Weights of a small mixture-of-experts language model, trained from scratch on English Wikipedia.
Size: vocabulary 16384, 107M parameters.
Experts: 16 experts in each of 9 layers, 672 SwiGLU neurons an expert, a sigmoid router.
Training: a variant of Adam for the experts, 2659 steps.
Below are experts of layer 6 (counted from 0) of a mixture-of-experts language model. Rows are named gate (a neuron's input weights, with its number), up (a neuron's input weights, with its number), down (a neuron's output weights, with its number) and show model dimensions 192-255. Each number is 128 + 32 x the weight over its row's rms, rounded and kept within 0 to 255. Numbers have three digits each.
Before each expert's rows: a language model's description of what the expert responds to. This comes from a sample of Wikipedia text that the model never trained on.

# expert 1
Description: Clause verbs and connectives. Modal, auxiliary and main verbs plus relative and subordinating words in running prose, such as which, would, could, because, does.
gate0:188125074119129113092064051127168091108185093123116147094137159131098100118190099092173052129133134109113129110204129083131160147081162135121084150073140114123093119177169113125184194157131117
up0:184104132116143076098136102128139045158115132123154133069156133140149144057146096081149072103165186131138147116188135075114106109133133109111067144063148152110100127148158150168172200153154098
down0:133097134103088138112146129190128117139119176123125174147112104093099101113128161109122113125109149251124135096119145098074136149175111131157092157119129115194139170184171118112201128120131129

# expert 10
Description: Compound joins and connectives. Hyphens inside compounds, direction and region adjectives, and connecting words in nature and geography text, e.g. Eocene-Oligocene, cross-country, and, towards.
gate0:127070173046116164136083093136173157116119088123127108194143068164152125103102118108145128166106147125130108205152134130072133139152104109082142117095104146125106179110134124075193138140142114
up0:096111148155122078106156146115126127120170156138123109090102157103097140126128110102164054073172076143089066088113090133157162176147159149139121131094117128126185098178092138207139109090112160
down0:083093097131149137074214112147111124092131123132150141153115145105131105105107174162126112024093163070145140122165126142158142113028137134084109138139120140095162121067209099153134112128130128

# expert 6
Description: Foreign word beginnings. Capital letters and first pieces of foreign-language words and names, often German, French, Polish or Latin, e.g. K-upienino, Voc-abolario, Ś-lepsk.
gate0:124128139159109152187199161096137164083116124167092164138110121115184087153117147172173114110178137150097171094113121107131127100073182138151168121111112127084124124106137087180102098100181074
up0:164085146130116195167136138159127167126142171146105144114094122158152146099078171130171132136148130145162173137131073114106171119146173124146090147135044062135121141170162194161145117112168121
down0:131135056166178112125181129133124139101069125157153126102101137181130176144165115083128125133130120086155143149156102090100108132199145084149124113117091062150108103151121141152172158154174150

# expert 3
Description: List item starts. Line breaks and leading dashes that open list or table rows, plus initial name pieces in cast and people lists, such as Bh, Al, Fitz.
gate0:109111099116162109096123105130105137111215149150114122176133123124147111184095116075151121185114082133145152100197088135137113115065123174144152113124124130111137150128160086140169142130133173
up0:125138106117104125114103076152094132105056167162101153157061136103140129168125133160145152086073192141132081076096129109129156122174122129127106114135083119127136134138103109145112094162140095
down0:098185089126150055115170123054089052106174165139117170133114067102163095132101107156132121160130115105172125069208109108138135151169128136175103092081124092104098116132149099115163155150121174

# expert 14
Description: Determiners before nouns. Articles and possessive determiners opening a noun phrase, e.g. the, a, his, their, this, often after prepositions.
gate0:166138108113104148146161089130124014086151104161133162081042129155123178166083142075118197155117140130128108144170133143181116124167106097090121109111115158130190154139117116121158121119116144
up0:129122123160178147116143106142051055100145113202127077133065150137140168167123133145116174125117107166072123147114149167186131100121100236123152107142097114145132147095086142133073133174088132
down0:161089083148101143151117114099158102152123122127118117110139160192109133143148161096085148099138084162129159156115188121111138138089124132079182125149144141139155159127157114101130133173128077

# expert 0
Description: Wiki markup and table cells. Section-heading markers, table pipes and paragraph breaks in track listings and stats tables, e.g. == Personnel, | 8 |, blank lines.
gate0:095090060120196142174122063131133106148115104131125070174146151074133152189159125161106075141116152139157107097119116128117072129171092192122120130165031107156154137184112072116116112171110137
up0:118123182083135186164081074163083153149101161110108129097150163077086113078144129107149171178139179104079120158174104106119142085146139111185185119065123157187136154180144112203150076117072091
down0:134163184141124102085138093147083123069078128171099091144133141126133132150116141092098141077153153072118146129185141081154150114124163100128138156141089138101168134106100126156106168147145148

# expert 8
Description: Prepositions before places, dates. Prepositions and commas that introduce locations or dates, e.g. in, of India, on 18 April, during, until, near.
gate0:093079097096085136189163093169038099165129175172134123110160149129096144097121121117091102095104134090178124097137133083156158133160132133154164127055127151132073110186174135147082099135139064
up0:205165091107083153139131138187127071136138143140134097119143087137096137115108104106126076102124136082162091182163148174143027114099064129165139131130142090143135152075068115106159130098104138
down0:145085164140118118119095127193109131161138159170129127046175112166190168117122174153089158115131142081110089153135092089130052144117156200195063132123131130093170120155105125145043171093110150

# expert 4
Description: Institution name words. Capitalized nouns inside names of organizations, places and bodies after the or a nationality, e.g. University, Academy, Council, Army, Bay.
gate0:144182124145133143084076133082162087066136105148138149111124105084144171126132101123098163135095152099146113106117099108131175144158155083095145138109140155153120171151102151098161137107150128
up0:188143113119138149144167079129099136157174143055183083144157110111157053164134098127036109120160103149137100132128207162132085110078095121125145133094092135083084146101138081200130091148113120
down0:127158118154131159101184100149115162174184111108124186129118144167124112100101106101086113163150107195103133128136187112152149153096158140187094152157150133147125121197070125109148091180093131

# expert 15
Description: Biography connectives and headers. Conjunctions, commas, and sentence-opening He or She in biographies, plus table header cells such as Role, Votes, Nominee / work.
gate0:130090129125134084162114187131176233158094130177128116122197137096112130130098161157123110089137114108148142134139078135096161132106142191150092143095124120110109075142192167102142118161128034
up0:133106166141107097129169104135142133139132124121072129085181139162066102115128099087147144123136073148127135146148146105212090127161146156119140137111132065114103111168139165147136152136083118
down0:122051105118092142145159195154147159136127121123158132157149076145167050109110068118144125146135220100060158113142147073179175139144127171118151118161149109125181180076195144095099095103088120

# expert 9
Description: Infobox and taxonomy fields. Field labels, colons, dashes and coordinate symbols in structured entries, such as Clade:, Kingdom, Preceded, and the prime mark in coordinates.
gate0:129129069098164129218111119147104052080118108160089104179115131092108176078178166180153196152186138117130083125167162112121097150153161144097129136175115138121162110133148084134103084144146093
up0:167120167141101086094155124107106189165109142152132119097155120166078122139072114112149151199150147096104198083116151140132118082173126097113134137146162121181119174144140115151079123126133079
down0:148131145142152106170117095193162061107118110158164092058189147170070127121119096173118145164164124110144201164130159177122120112164126114137125167084145064154060099124166125182091114128073210